Below are experts of layer 3 (counted from 0) of a mixture-of-experts language model. Rows are named router (the router's row for the expert), gate (a neuron's input weights, with its number), up (a neuron's input weights, with its number) and show model dimensions 112-167. Each number is 50 + 12 x the weight over its row's rms, rounded and kept within 0 to 99.
Before each expert's rows: a language model's description of what the expert responds to; "comes after" lists some tokens at least twice as common just before its tokens as in all text. This comes from a sample of Wikipedia text that the model never trained on. Tokens count by the router's weight.

# expert 11
Description: Short word-piece fragments inside names and foreign or Latinate words, such as Co-men-ius, S-ist-i, Nov, .com, Con, Ex.
comes after: " ", " E", " C", "C", " Co", " S"
router:69 67 58 42 48 61 18 35 56 45 43 41 46 54 40 46 65 46 82 22 50 39 43 56 52 27 54 38 53 55 50 53 74 37 56 54 64 56 71 46 57 37 48 37 72 57 48 52 61 52 33 42 45 58 49 59
gate0:57 62 59 28 38 65 40 51 45 56 58 46 34 45 41 56 68 60 46 42 72 45 17 52 61 33 63 55 72 57 52 51 76 71 57 41 37 45 58 73 48 43 73 51 30 48 45 18 43 60 52 47 39 71 61 40
up0:46 51 46 43 38 25 57 58 47 57 77 52 59 44 29 50 53 28 48 62 35 55 76 39 53 60 40 62 63 50 37 49 19 56 32 43 67 50 34 43 55 62 27 55 60 27 60 70 62 59 55 53 42 66 60 57
gate1:60 51 48 49 60 46 49 56 45 46 43 40 38 53 23 41 58 31 40 69 61 42 54 45 38 53 31 44 47 50 47 55 91 55 42 47 52 49 67 58 42 52 46 65 61 67 44 46 54 54 50 49 43 58 51 56
up1:49 54 36 63 45 51 26 28 46 64 44 24 37 30 29 60 44 59 42 44 62 50 44 47 60 38 45 61 51 28 42 50 39 64 58 42 64 43 53 61 77 63 59 46 45 45 36 46 77 51 48 56 40 36 55 46
gate2:66 46 63 49 66 58 44 52 53 49 24 54 63 52 52 59 60 40 52 50 58 38 65 35 49 41 65 41 45 48 49 43 54 44 69 51 43 51 35 46 36 57 62 70 59 31 60 53 45 62 73 51 56 42 51 61
up2:61 50 49 22 39 51 39 53 40 31 46 64 60 48 43 57 72 59 60 34 52 73 62 60 54 36 69 39 34 53 48 56 41 48 06 62 63 42 55 50 63 51 56 58 44 46 46 38 35 45 61 55 56 52 64 40
gate3:67 32 55 55 66 51 51 37 42 61 41 56 48 50 43 53 36 54 54 58 44 45 33 44 45 48 72 74 56 54 60 52 43 49 51 57 58 49 74 54 50 50 47 46 46 57 63 48 38 57 42 76 38 44 61 44
up3:34 40 61 44 52 63 64 71 46 46 48 47 48 45 70 58 45 49 42 36 64 30 85 55 54 62 34 32 56 43 51 52 23 54 42 45 48 50 27 43 43 41 57 51 57 50 48 39 41 42 64 41 41 56 55 46
gate4:52 43 48 55 52 62 47 45 48 39 51 45 36 44 49 65 41 61 47 42 63 76 38 24 25 45 34 40 42 53 57 53 58 41 48 55 53 59 44 62 39 24 68 61 61 49 35 78 56 21 53 53 51 31 32 39
up4:33 45 65 65 18 54 31 50 33 57 54 73 35 47 47 45 53 54 56 56 49 73 64 31 36 51 52 36 55 50 40 41 53 56 72 49 43 58 74 56 57 44 49 56 30 45 54 41 46 66 35 47 46 66 41 38
gate5:55 31 36 51 44 47 71 22 43 82 34 38 51 60 48 48 19 39 47 37 38 64 64 60 57 48 63 65 57 57 56 54 49 48 58 55 52 45 70 42 61 58 55 51 47 45 48 46 74 60 47 48 43 68 60 32
up5:41 44 48 71 59 52 66 53 58 48 47 45 68 64 31 38 25 60 51 37 53 56 45 48 67 61 60 42 79 52 55 43 53 39 26 50 50 60 59 39 62 41 68 50 54 42 54 51 52 52 54 56 43 39 71 49
gate6:23 52 83 56 56 62 64 63 67 24 58 62 40 45 36 54 46 59 29 44 61 70 42 32 55 66 46 55 50 53 35 59 46 35 50 26 41 61 49 51 69 63 29 47 49 37 64 46 31 43 33 43 66 48 34 43
up6:57 54 47 34 52 58 59 41 22 56 39 53 46 47 58 42 51 50 53 43 62 41 56 73 43 14 52 53 53 71 48 46 57 51 41 52 41 49 46 53 55 55 54 54 54 43 48 49 65 51 65 67 54 60 46 43
gate7:44 55 33 48 48 68 37 56 59 55 28 83 52 45 63 51 52 45 48 49 62 78 63 54 46 57 73 51 44 38 24 34 42 34 40 54 42 39 50 44 47 22 51 56 65 27 59 52 46 49 59 35 38 40 57 37
up7:55 53 48 40 63 49 48 68 44 35 34 59 47 44 50 54 54 68 54 44 77 38 62 38 34 49 60 50 59 15 55 61 59 41 54 65 57 58 52 41 43 41 30 45 49 36 57 47 45 47 50 49 55 45 48 35
gate8:65 68 41 56 35 44 34 35 70 42 63 49 57 62 53 43 62 64 45 37 35 21 28 41 62 35 35 58 31 29 69 35 61 41 82 40 51 39 50 31 53 47 41 56 50 44 56 63 47 64 57 60 50 63 47 33
up8:45 54 46 61 36 79 83 44 58 51 63 42 63 72 38 53 68 45 62 30 21 44 41 30 73 41 60 42 40 50 61 50 38 34 81 63 48 50 52 30 57 64 33 58 51 66 33 41 23 39 38 46 64 44 54 62
gate9:65 60 49 59 74 47 37 34 60 41 32 46 57 62 50 47 52 36 50 51 53 21 43 63 47 32 47 36 57 69 53 47 60 54 38 43 57 16 38 37 29 41 54 62 45 40 55 37 77 40 34 67 50 63 24 42
up9:43 46 61 24 46 60 72 51 44 62 50 49 52 51 55 36 60 45 43 51 55 39 56 42 56 61 54 56 49 26 61 58 58 81 34 50 58 76 50 53 31 40 39 48 35 35 41 56 59 72 56 24 22 52 51 40
gate10:63 67 52 37 49 50 31 48 49 38 51 49 47 38 40 68 54 72 39 36 52 19 61 60 60 30 57 45 47 46 50 60 72 48 44 45 36 52 57 64 48 46 40 52 56 64 50 64 59 44 41 18 50 65 30 49
up10:32 35 53 39 43 56 64 46 28 41 45 57 44 54 58 60 48 30 63 40 55 51 51 45 18 51 38 54 57 50 56 34 55 38 50 73 67 59 39 70 50 52 74 59 46 43 51 37 68 44 47 47 40 46 55 68
gate11:52 65 55 37 56 42 45 40 54 49 57 67 58 49 31 55 53 58 68 40 49 31 47 31 60 53 46 39 82 80 59 33 48 44 27 48 55 44 32 51 29 49 37 35 37 53 46 50 50 63 55 23 44 50 55 54
up11:62 40 68 64 66 54 26 48 60 58 76 77 62 56 25 53 59 51 63 39 42 49 54 57 52 55 46 71 55 52 52 55 65 62 36 28 46 62 64 54 33 47 60 44 52 59 37 57 43 52 56 33 56 48 68 73
gate12:34 54 49 56 49 41 28 42 69 35 41 50 53 55 31 54 53 39 59 66 64 40 40 48 41 50 35 48 46 29 68 47 46 25 40 61 56 59 53 58 33 48 76 41 75 56 36 58 44 59 49 32 65 65 46 59
up12:35 36 46 40 60 36 76 49 50 34 35 53 34 57 38 49 58 47 43 62 59 51 47 49 45 72 27 54 78 60 77 40 45 52 35 50 55 66 43 68 44 44 50 51 68 27 32 46 64 55 43 27 52 43 55 63
gate13:48 49 40 58 46 58 55 29 46 61 59 47 50 52 31 32 60 61 39 36 64 46 59 54 38 37 45 44 42 60 56 38 38 54 43 35 47 35 14 41 46 39 34 52 50 65 46 62 69 50 78 67 41 55 35 62
up13:61 45 34 54 52 61 62 44 54 50 30 50 52 45 35 50 65 48 72 42 76 53 46 51 75 59 34 68 45 51 47 51 64 40 30 45 55 51 72 30 57 58 47 53 41 45 59 42 48 66 47 43 54 39 67 52

# expert 0
Description: Wiki heading markers like == and ===, line breaks before headings, and pipes or semicolons separating table cells in results tables.
comes after: "\n", " also", "---|---|---|---|", " 0", "History", " life"
router:55 68 37 52 41 46 49 51 32 43 22 35 48 57 62 46 53 54 68 36 74 40 45 62 37 32 70 45 31 49 38 59 58 39 57 48 52 65 58 59 50 68 46 52 42 45 52 65 52 48 49 32 52 54 53 61
gate0:39 55 46 42 40 30 51 49 37 59 44 50 42 38 52 47 42 31 55 49 68 41 47 54 40 38 56 63 61 37 37 54 67 60 51 62 52 79 28 58 59 60 54 31 39 27 25 60 65 28 42 36 52 66 59 61
up0:51 50 64 67 60 64 53 53 62 41 53 56 43 59 42 56 61 68 48 59 23 56 43 44 50 63 43 47 35 61 58 45 38 33 49 43 39 18 74 44 43 39 49 70 59 64 81 51 35 74 53 56 63 25 41 47
gate1:53 53 58 62 40 43 19 19 43 60 48 46 34 53 59 61 46 44 69 54 66 38 51 51 53 41 56 55 57 50 33 58 54 59 58 56 59 48 66 58 47 46 39 39 26 47 38 47 49 62 43 33 45 57 50 47
up1:60 53 51 71 50 51 18 44 30 70 56 48 36 55 43 55 37 32 59 52 63 45 41 50 55 50 53 49 55 58 33 55 47 56 61 52 37 59 52 53 47 49 37 34 17 44 28 40 54 49 42 21 40 52 55 63
gate2:53 48 51 53 28 40 51 54 44 65 44 54 25 44 45 64 50 42 62 46 78 56 62 57 36 43 42 48 49 46 43 60 57 63 70 49 63 51 58 62 45 57 63 56 70 57 59 72 76 53 43 26 35 33 39 26
up2:48 53 68 58 67 53 70 58 56 34 67 51 64 42 34 45 59 42 59 60 40 25 40 35 56 44 50 27 75 42 53 50 45 35 62 33 47 54 47 28 32 54 48 67 35 36 47 56 58 52 54 53 44 46 60 41
gate3:50 32 45 51 64 51 46 68 63 61 71 49 51 65 42 80 66 36 50 60 28 47 40 62 38 57 69 70 53 41 28 32 40 44 26 61 24 65 51 66 58 44 52 59 61 63 51 55 58 51 61 54 56 53 68 59
up3:56 52 32 57 56 49 38 42 64 45 46 63 59 27 69 27 27 45 38 60 81 51 57 48 61 54 45 17 48 72 53 58 48 43 45 26 53 12 49 46 36 55 55 35 46 47 47 51 31 41 71 42 50 53 44 41
gate4:58 43 34 32 41 45 49 45 56 54 35 45 62 70 58 56 58 69 36 57 50 75 47 37 67 76 50 59 33 51 47 47 30 57 50 57 47 50 60 37 59 64 55 47 54 62 28 46 46 34 58 60 50 39 52 65
up4:73 51 50 62 40 49 51 60 61 55 65 40 58 49 26 38 58 40 45 59 45 53 50 66 52 22 49 47 58 72 33 44 80 33 51 46 39 58 27 45 40 52 60 64 51 42 85 66 47 59 53 51 50 44 59 67
gate5:54 55 40 44 39 30 61 43 51 34 55 68 53 63 66 73 65 69 54 46 61 39 52 57 61 44 39 44 69 28 44 39 48 53 47 91 43 39 34 54 46 62 52 75 61 63 71 64 57 64 57 43 51 55 57 39
up5:58 37 62 40 53 65 64 52 51 53 58 55 48 36 36 36 48 49 55 57 51 57 42 22 58 56 73 37 30 63 62 61 57 56 49 47 57 57 61 28 37 50 31 41 36 52 40 27 54 45 46 48 33 38 80 39
gate6:55 34 44 53 47 52 65 60 61 58 66 39 48 46 42 80 60 58 46 59 64 55 41 56 49 56 38 29 39 47 57 51 59 54 39 66 28 49 58 52 75 62 36 52 21 46 62 74 62 43 33 24 58 24 30 51
up6:49 50 62 44 40 49 33 52 42 43 34 64 57 66 54 36 42 43 48 44 48 43 46 42 45 44 49 75 48 51 35 43 40 50 59 35 71 43 33 49 27 46 70 40 82 64 42 31 48 47 55 62 36 66 57 50
gate7:57 53 53 59 54 43 54 41 50 43 30 50 53 46 59 36 36 42 39 37 41 57 66 65 36 51 84 36 28 52 35 45 47 53 50 63 41 66 47 72 53 31 48 41 58 66 42 52 32 48 45 66 46 59 37 43
up7:59 42 57 60 47 45 54 50 40 52 72 48 82 60 35 47 41 47 40 54 44 49 53 65 55 43 43 73 53 47 76 46 56 63 67 48 88 44 64 24 52 68 37 32 69 41 56 26 38 53 59 69 56 58 47 56
gate8:54 62 50 42 45 43 33 27 55 49 38 48 40 38 41 33 29 56 80 48 36 46 58 60 54 43 83 73 42 27 54 32 52 50 50 63 52 56 54 45 21 35 49 53 58 54 29 48 23 53 45 45 45 46 69 66
up8:54 40 34 60 63 56 46 46 51 55 35 53 44 68 51 53 88 36 36 58 61 55 59 59 63 65 49 48 58 62 56 58 53 58 45 46 41 59 67 61 63 45 52 63 47 47 52 48 50 52 59 36 28 53 65 38
gate9:65 72 25 37 67 40 31 43 39 34 44 56 35 57 43 38 53 44 49 36 73 50 40 40 44 46 57 41 46 67 47 50 55 37 60 37 54 47 53 45 46 38 53 44 46 41 49 39 57 48 65 44 59 47 13 40
up9:36 26 75 67 32 66 66 61 55 62 55 52 63 50 54 54 49 59 55 72 33 50 62 52 58 49 48 60 64 30 52 58 44 59 34 65 44 47 50 51 51 65 46 53 59 60 48 50 45 46 40 55 42 50 78 64
gate10:48 61 56 51 59 55 59 51 56 28 50 71 46 46 69 11 36 40 51 42 59 42 67 65 38 30 56 56 35 51 61 28 34 65 58 52 74 58 53 54 59 36 37 68 46 24 34 55 42 37 54 46 42 42 38 39
up10:60 35 45 41 38 48 32 47 47 72 45 28 54 32 23 76 59 61 45 56 40 52 31 53 59 56 56 39 48 42 43 68 71 49 42 52 22 43 43 62 38 71 61 38 66 57 63 47 52 56 50 49 48 54 51 48
gate11:49 64 52 51 40 46 52 56 30 53 40 46 52 50 26 52 56 40 45 45 72 60 51 56 19 40 45 68 37 49 57 62 60 92 49 39 47 40 64 57 73 73 51 47 36 49 45 49 70 53 41 53 60 43 62 34
up11:44 33 56 65 69 72 43 37 65 56 52 29 28 53 66 47 65 60 41 24 76 39 55 52 27 33 64 41 50 39 52 37 42 49 49 33 41 35 73 34 73 39 60 43 30 63 47 43 45 49 48 33 40 36 52 36
gate12:48 42 67 56 38 43 58 56 56 56 56 48 50 49 31 62 49 52 40 64 54 64 58 67 58 56 45 39 50 76 42 58 41 28 67 48 62 43 48 54 58 27 36 38 73 60 54 56 57 37 80 48 45 51 49 43
up12:49 46 50 54 60 61 37 92 58 37 66 51 42 62 34 36 42 47 58 61 41 42 45 63 51 68 62 67 55 62 68 31 61 49 30 60 38 49 52 38 48 47 41 58 53 51 41 55 52 28 68 53 42 48 58 47
gate13:65 67 39 49 56 25 59 36 39 58 62 50 47 37 58 35 51 45 53 37 52 35 46 61 42 38 51 35 25 33 48 53 50 53 59 62 51 57 50 25 51 49 64 55 61 65 53 47 48 78 59 39 40 50 41 48
up13:63 65 37 44 80 25 51 39 46 54 59 53 45 44 70 57 62 63 58 39 46 35 47 69 42 35 52 40 28 39 35 53 36 54 53 39 59 64 55 53 49 66 69 44 61 61 50 35 35 60 51 50 36 47 39 58

# expert 10
Description: Single capital-letter tokens in abbreviations and codes, or starting proper names: U.S., state codes like OH, AL, first letters of Brightline, Piast.
comes after: " (", ".", "-", " \"", " ", "N"
router:50 61 48 47 44 76 25 49 27 55 53 37 45 63 53 26 42 65 53 42 46 53 44 57 41 34 57 52 30 54 42 53 60 51 43 41 61 56 55 50 42 52 31 57 62 35 34 77 58 49 55 62 54 60 60 43
gate0:75 48 49 64 45 63 34 64 66 55 45 42 21 48 43 27 37 52 61 53 66 63 61 55 55 49 56 27 35 56 50 64 42 61 53 45 43 47 49 43 52 52 60 44 56 66 46 66 26 44 30 59 57 46 52 61
up0:22 50 50 30 68 34 50 49 49 47 55 35 71 62 45 72 68 50 41 46 45 17 38 51 40 46 56 67 57 49 45 39 56 29 65 57 53 58 41 56 54 46 32 49 48 49 57 38 72 56 69 62 21 64 61 41
gate1:53 56 60 49 40 62 65 53 64 53 53 58 65 61 48 49 42 41 35 25 32 24 51 51 29 60 51 54 49 55 34 40 43 62 45 43 43 48 37 29 29 22 62 49 05 53 34 46 41 50 55 46 50 28 75 33
up1:52 27 40 52 58 29 39 47 42 44 51 42 46 46 48 43 52 59 65 82 62 59 37 44 63 54 57 47 53 51 69 47 51 35 56 68 48 56 45 61 55 62 48 41 84 62 57 43 54 54 33 45 35 64 36 49
gate2:42 72 61 46 30 44 50 35 58 28 53 64 65 82 51 56 59 61 51 66 68 47 50 69 59 60 74 39 53 43 44 67 59 80 62 63 37 48 73 45 57 43 67 66 57 55 48 31 45 57 50 69 49 62 50 51
up2:39 49 58 62 65 48 46 53 52 44 35 38 30 38 53 44 43 59 52 34 51 57 71 72 56 33 22 57 41 48 55 31 63 30 54 44 57 60 25 68 27 58 43 40 62 46 27 54 35 49 56 48 23 60 54 65
gate3:40 61 54 31 41 40 35 59 69 46 43 66 47 66 47 42 57 47 49 55 46 51 42 56 34 57 72 23 66 61 31 22 61 75 47 58 56 60 67 41 66 39 64 65 57 50 43 48 54 67 43 51 35 53 55 56
up3:31 39 64 36 53 56 58 76 53 44 51 48 54 48 54 68 55 44 54 39 42 79 37 51 40 58 49 29 47 48 41 53 53 47 44 45 53 45 49 43 54 43 47 47 49 65 72 52 41 48 56 44 31 65 72 64
gate4:43 38 42 68 63 42 37 44 46 37 75 56 50 55 50 49 31 29 35 47 36 24 06 57 48 22 52 45 53 43 45 26 53 57 40 39 48 50 58 50 38 73 54 38 51 51 41 65 47 60 84 48 67 53 46 49
up4:65 51 58 37 51 53 59 47 45 57 42 52 47 27 55 55 52 59 54 45 44 68 74 40 49 56 47 65 57 57 54 57 34 37 63 69 55 57 68 55 53 52 73 73 58 46 48 40 68 33 44 33 43 51 63 51
gate5:63 70 53 47 26 50 50 42 53 52 39 38 47 32 53 39 59 50 47 54 36 66 36 41 58 49 46 82 49 49 24 43 51 72 71 52 58 63 47 60 67 36 55 40 54 50 33 73 41 50 47 61 60 45 43 42
up5:25 64 41 50 73 41 41 53 44 50 35 47 44 71 55 54 52 60 43 50 55 56 58 51 45 37 61 49 52 42 54 43 38 24 73 58 41 73 31 40 44 48 49 57 44 52 63 56 36 47 67 56 58 68 28 53
gate6:44 59 59 30 60 62 75 76 63 49 27 37 35 62 35 79 58 61 49 40 48 52 61 38 23 55 74 43 45 46 63 55 23 18 55 66 66 45 80 41 50 62 43 53 58 33 59 45 43 33 63 53 56 72 63 36
up6:36 51 58 46 68 64 60 74 59 53 25 36 46 65 41 85 80 57 56 44 48 58 54 44 22 60 75 39 46 33 72 55 28 27 54 56 61 41 77 41 55 55 45 56 58 44 59 44 49 31 67 47 62 79 62 46
gate7:50 53 69 47 81 50 43 48 49 27 38 50 49 67 52 69 48 50 56 43 42 72 39 65 18 33 53 47 51 44 36 68 46 57 57 55 48 54 43 24 44 56 47 50 40 52 49 47 59 43 59 38 48 53 42 33
up7:53 48 65 48 39 57 55 54 23 33 46 45 40 32 41 47 40 74 59 56 50 58 50 41 35 50 62 57 50 64 62 60 57 50 50 61 56 54 52 64 56 46 65 43 69 28 75 42 50 48 55 48 56 29 62 43
gate8:32 53 47 42 51 44 60 44 53 50 47 56 48 73 61 66 31 57 51 34 59 44 57 55 45 54 44 71 44 31 54 69 60 58 46 37 51 32 67 50 65 52 51 46 44 34 43 58 48 46 61 52 49 39 41 41
up8:53 36 44 59 43 50 40 72 51 50 56 38 46 29 44 32 65 31 52 59 50 62 62 32 57 29 57 33 50 71 49 31 42 42 53 63 50 56 50 48 37 52 55 55 45 63 57 56 47 46 29 59 48 80 56 63
gate9:51 34 43 46 50 38 41 57 32 36 50 52 40 53 59 78 50 50 67 54 50 43 51 36 10 43 53 26 59 42 65 48 32 49 44 29 55 36 48 59 56 21 42 44 58 60 54 51 44 39 52 70 50 68 54 71
up9:53 38 59 54 38 38 48 75 48 39 70 30 37 28 47 47 40 44 57 58 59 40 70 62 31 34 37 46 48 50 57 48 37 57 28 26 49 48 62 66 62 21 44 44 55 69 64 77 49 27 51 69 66 57 49 56
gate10:35 38 61 47 52 26 56 52 53 49 66 47 37 51 53 45 48 51 58 35 61 43 63 26 48 59 23 57 41 61 43 40 43 51 55 52 33 62 45 49 38 22 35 62 47 51 59 59 56 54 22 46 31 59 59 63
up10:23 39 66 48 44 17 45 49 55 47 58 60 50 56 54 42 40 57 62 30 41 57 54 33 42 57 43 43 39 68 43 44 54 41 47 72 49 67 47 55 42 24 44 53 57 50 46 44 68 57 34 39 23 61 46 65
gate11:38 38 62 51 60 44 30 41 60 37 55 63 48 74 45 55 52 65 60 46 63 44 51 66 41 45 62 37 41 62 36 53 57 51 51 60 57 53 46 53 57 30 32 59 41 57 54 48 49 48 45 56 45 43 52 29
up11:56 71 33 38 56 67 38 68 62 47 52 52 76 62 50 33 35 54 53 75 55 58 51 53 59 36 61 50 36 61 59 55 71 57 27 58 58 42 37 38 47 45 55 53 62 37 41 35 26 38 64 50 75 46 49 59
gate12:50 32 44 64 61 30 47 67 50 42 72 39 42 66 45 53 43 52 54 58 51 35 58 63 54 52 40 58 48 43 25 40 57 32 50 42 39 52 35 64 57 53 55 47 33 56 62 53 50 33 53 53 28 56 48 54
up12:65 61 53 34 57 47 31 56 57 27 54 48 46 61 57 47 58 54 38 70 55 43 36 35 40 66 47 51 24 44 54 50 59 63 71 56 73 59 48 73 34 52 54 60 84 54 49 44 45 55 47 38 33 45 39 46
gate13:47 48 42 17 43 61 46 34 30 37 55 43 32 43 57 57 51 40 51 57 73 54 41 63 49 60 38 67 52 62 43 39 76 34 33 49 43 47 68 63 82 55 65 48 35 57 34 51 50 37 55 34 60 60 38 69
up13:35 48 37 63 48 39 57 59 64 70 24 63 60 61 53 28 38 45 71 52 17 43 63 51 57 51 59 42 41 43 52 63 32 63 53 51 45 54 43 52 29 61 51 57 43 59 62 57 38 60 45 49 48 41 44 33

# expert 62
Description: First pieces of words right after an opening parenthesis, quote, hyphen or line start, e.g. oriented, inadequate, RIT abbreviations.
comes after: " (", " \"", "-", " ", "/", " as"
router:61 51 56 40 46 53 27 38 48 34 55 35 50 51 51 54 55 68 76 41 46 42 37 54 47 41 55 35 53 52 30 52 64 35 41 50 73 44 75 62 41 49 54 33 66 47 41 46 55 43 39 41 54 53 57 45
gate0:58 36 33 49 42 63 48 41 64 46 70 39 59 58 46 51 42 59 62 59 55 53 52 60 47 39 49 37 44 44 61 32 52 56 64 70 53 55 55 38 40 49 43 53 64 62 43 39 59 65 30 72 43 54 43 58
up0:39 47 57 28 65 41 42 43 33 43 54 38 48 39 40 40 37 49 37 61 49 50 57 62 57 27 38 37 52 66 32 63 56 51 42 24 63 55 40 43 46 59 54 43 30 58 45 32 58 35 71 47 60 57 45 48
gate1:50 28 67 50 42 38 51 51 50 47 37 57 63 58 64 55 47 61 35 50 45 65 53 46 42 76 60 45 45 54 62 34 45 56 61 49 68 53 46 52 43 55 57 48 57 47 57 32 20 45 38 31 52 27 47 27
up1:67 44 86 41 48 51 42 38 61 57 33 49 37 61 44 58 46 34 59 45 43 48 41 47 52 61 54 60 28 29 23 37 52 46 53 41 65 61 52 58 57 57 61 32 65 47 58 32 28 46 27 27 45 38 50 33
gate2:62 50 43 68 64 46 48 31 71 44 54 52 73 53 58 53 45 51 44 63 22 64 62 55 48 50 48 43 46 43 47 38 48 64 44 38 46 46 62 55 63 59 30 61 56 53 71 38 31 70 62 52 48 43 50 46
up2:33 45 52 57 50 42 62 26 56 31 38 59 69 40 42 52 46 64 46 52 72 56 61 60 31 43 47 31 38 34 80 74 60 38 60 58 39 56 44 32 43 36 40 46 38 52 66 51 44 42 58 55 60 48 41 53
gate3:39 63 57 48 65 39 49 58 48 48 70 60 61 36 35 64 43 53 34 33 58 37 44 54 51 47 50 42 62 52 42 65 47 58 26 53 54 57 61 71 51 45 61 67 56 69 70 53 53 41 62 47 47 28 44 62
up3:71 64 20 60 53 77 50 61 51 45 41 58 21 50 81 51 50 57 59 53 56 56 36 51 83 61 46 44 56 68 35 62 45 74 41 34 42 60 36 44 54 32 46 53 49 63 52 45 43 49 41 26 54 33 62 34
gate4:47 56 56 28 27 57 21 73 52 60 56 54 68 47 50 44 32 64 57 55 60 43 67 49 45 72 44 42 52 69 43 52 41 47 58 52 62 47 60 55 46 46 38 27 23 71 31 45 21 60 28 52 58 42 49 55
up4:63 37 49 44 58 34 43 59 48 55 53 49 56 52 33 38 33 50 52 24 83 50 46 34 66 58 28 30 45 40 57 49 57 67 41 54 62 43 39 59 66 44 48 83 48 53 55 52 53 54 51 43 47 46 44 33
gate5:40 52 66 28 56 42 38 54 68 52 21 41 54 70 34 56 53 56 65 32 47 44 65 59 63 57 57 54 54 24 51 50 41 56 13 64 49 57 63 45 47 48 41 71 58 37 52 51 55 54 53 42 43 35 59 59
up5:46 48 33 69 45 39 59 47 47 61 66 25 32 47 55 56 52 55 45 78 36 76 48 42 43 58 49 45 46 65 35 41 70 60 66 35 37 51 58 65 53 37 51 23 49 67 36 43 46 33 45 60 71 67 58 45
gate6:72 41 52 37 66 36 47 51 39 57 51 54 37 51 41 51 57 55 60 39 31 47 50 33 49 50 52 53 35 17 56 51 58 67 54 39 46 38 65 36 33 59 63 74 39 45 36 68 39 51 47 57 62 52 41 61
up6:47 42 53 52 62 52 39 51 39 53 66 17 77 45 66 80 50 48 40 54 51 52 56 70 55 57 45 59 70 47 42 31 50 42 44 45 49 35 46 50 54 37 38 60 41 69 49 38 49 54 54 77 34 59 45 58
gate7:51 44 61 63 66 74 55 57 50 24 45 34 57 66 55 43 59 41 39 67 59 60 63 32 43 62 41 23 56 41 55 39 69 72 37 59 51 59 55 67 53 50 37 63 46 67 55 52 49 50 54 60 35 65 31 42
up7:42 55 52 54 39 52 54 43 55 41 70 45 43 28 58 19 43 75 45 70 46 56 49 55 47 32 51 42 68 63 43 37 67 48 55 34 47 58 57 43 57 43 58 38 50 34 40 55 51 42 49 53 78 40 30 44
gate8:62 39 55 54 49 44 33 25 64 58 65 41 51 43 35 55 38 63 41 45 48 53 53 49 54 43 51 56 67 42 45 61 52 44 29 66 46 45 52 34 53 34 49 52 68 41 60 43 51 52 57 51 57 39 70 43
up8:57 75 39 56 38 56 48 48 76 57 12 54 72 49 32 49 72 51 62 53 61 50 38 75 57 64 53 56 35 63 44 47 45 66 30 14 53 53 37 85 44 55 45 46 29 67 58 43 41 39 45 51 39 43 58 52
gate9:32 46 46 50 33 54 80 44 44 43 23 48 53 63 29 60 67 43 30 33 47 45 58 44 51 46 45 56 58 38 52 72 62 43 41 42 59 32 46 76 43 76 55 27 44 44 50 43 62 41 59 75 32 57 53 53
up9:54 41 46 50 40 71 53 43 64 69 45 56 31 39 60 21 36 42 48 40 42 42 43 34 64 47 61 54 43 58 71 62 47 29 49 50 44 79 49 54 59 41 48 48 54 54 52 28 61 41 46 54 47 55 53 66
gate10:51 45 73 70 41 44 26 68 48 58 49 54 51 55 36 70 61 43 63 69 52 58 25 58 50 50 58 39 60 63 42 54 65 53 53 30 66 49 40 79 47 79 36 59 48 60 42 36 45 47 48 53 42 68 44 29
up10:46 40 60 49 37 54 50 65 44 41 28 84 54 55 60 56 37 22 59 71 61 48 50 56 38 61 48 54 72 35 51 38 60 52 46 69 42 56 71 69 67 49 48 50 52 50 63 48 57 61 32 32 52 64 37 63
gate11:49 50 39 46 38 68 48 39 37 57 62 35 42 39 59 47 63 54 47 73 64 03 41 44 56 43 40 39 48 50 47 61 67 34 60 50 36 46 15 65 46 52 49 17 53 59 60 49 65 52 57 35 36 72 47 43
up11:41 62 49 51 59 33 62 57 64 56 37 56 52 49 43 30 42 61 52 51 66 50 50 60 56 41 62 69 39 66 43 28 58 74 49 44 83 42 61 41 50 71 40 34 51 48 28 45 37 56 45 61 60 49 65 61
gate12:67 62 58 66 76 67 55 57 64 45 57 25 45 53 26 57 76 75 54 64 33 38 49 55 58 43 42 31 28 49 21 37 49 59 62 43 46 40 56 48 53 46 53 41 70 43 62 31 53 47 54 41 77 45 48 36
up12:64 64 43 26 63 50 51 41 46 36 54 55 49 53 58 70 55 31 29 46 67 54 50 63 46 49 24 36 55 50 59 54 66 39 31 48 42 70 57 46 39 69 60 74 50 42 57 36 50 65 78 47 31 52 47 36
gate13:58 47 37 61 51 59 36 62 59 50 53 60 47 35 39 39 32 62 58 36 40 76 27 44 49 53 64 42 59 58 44 44 53 52 58 52 39 45 35 47 40 48 42 46 55 47 69 36 67 53 60 37 54 59 55 49
up13:30 42 44 57 52 43 58 27 52 28 43 53 39 68 51 25 52 32 69 59 57 34 48 65 43 57 50 44 65 42 44 71 53 52 26 47 42 54 73 82 72 51 51 46 65 47 52 55 56 44 47 60 48 53 56 47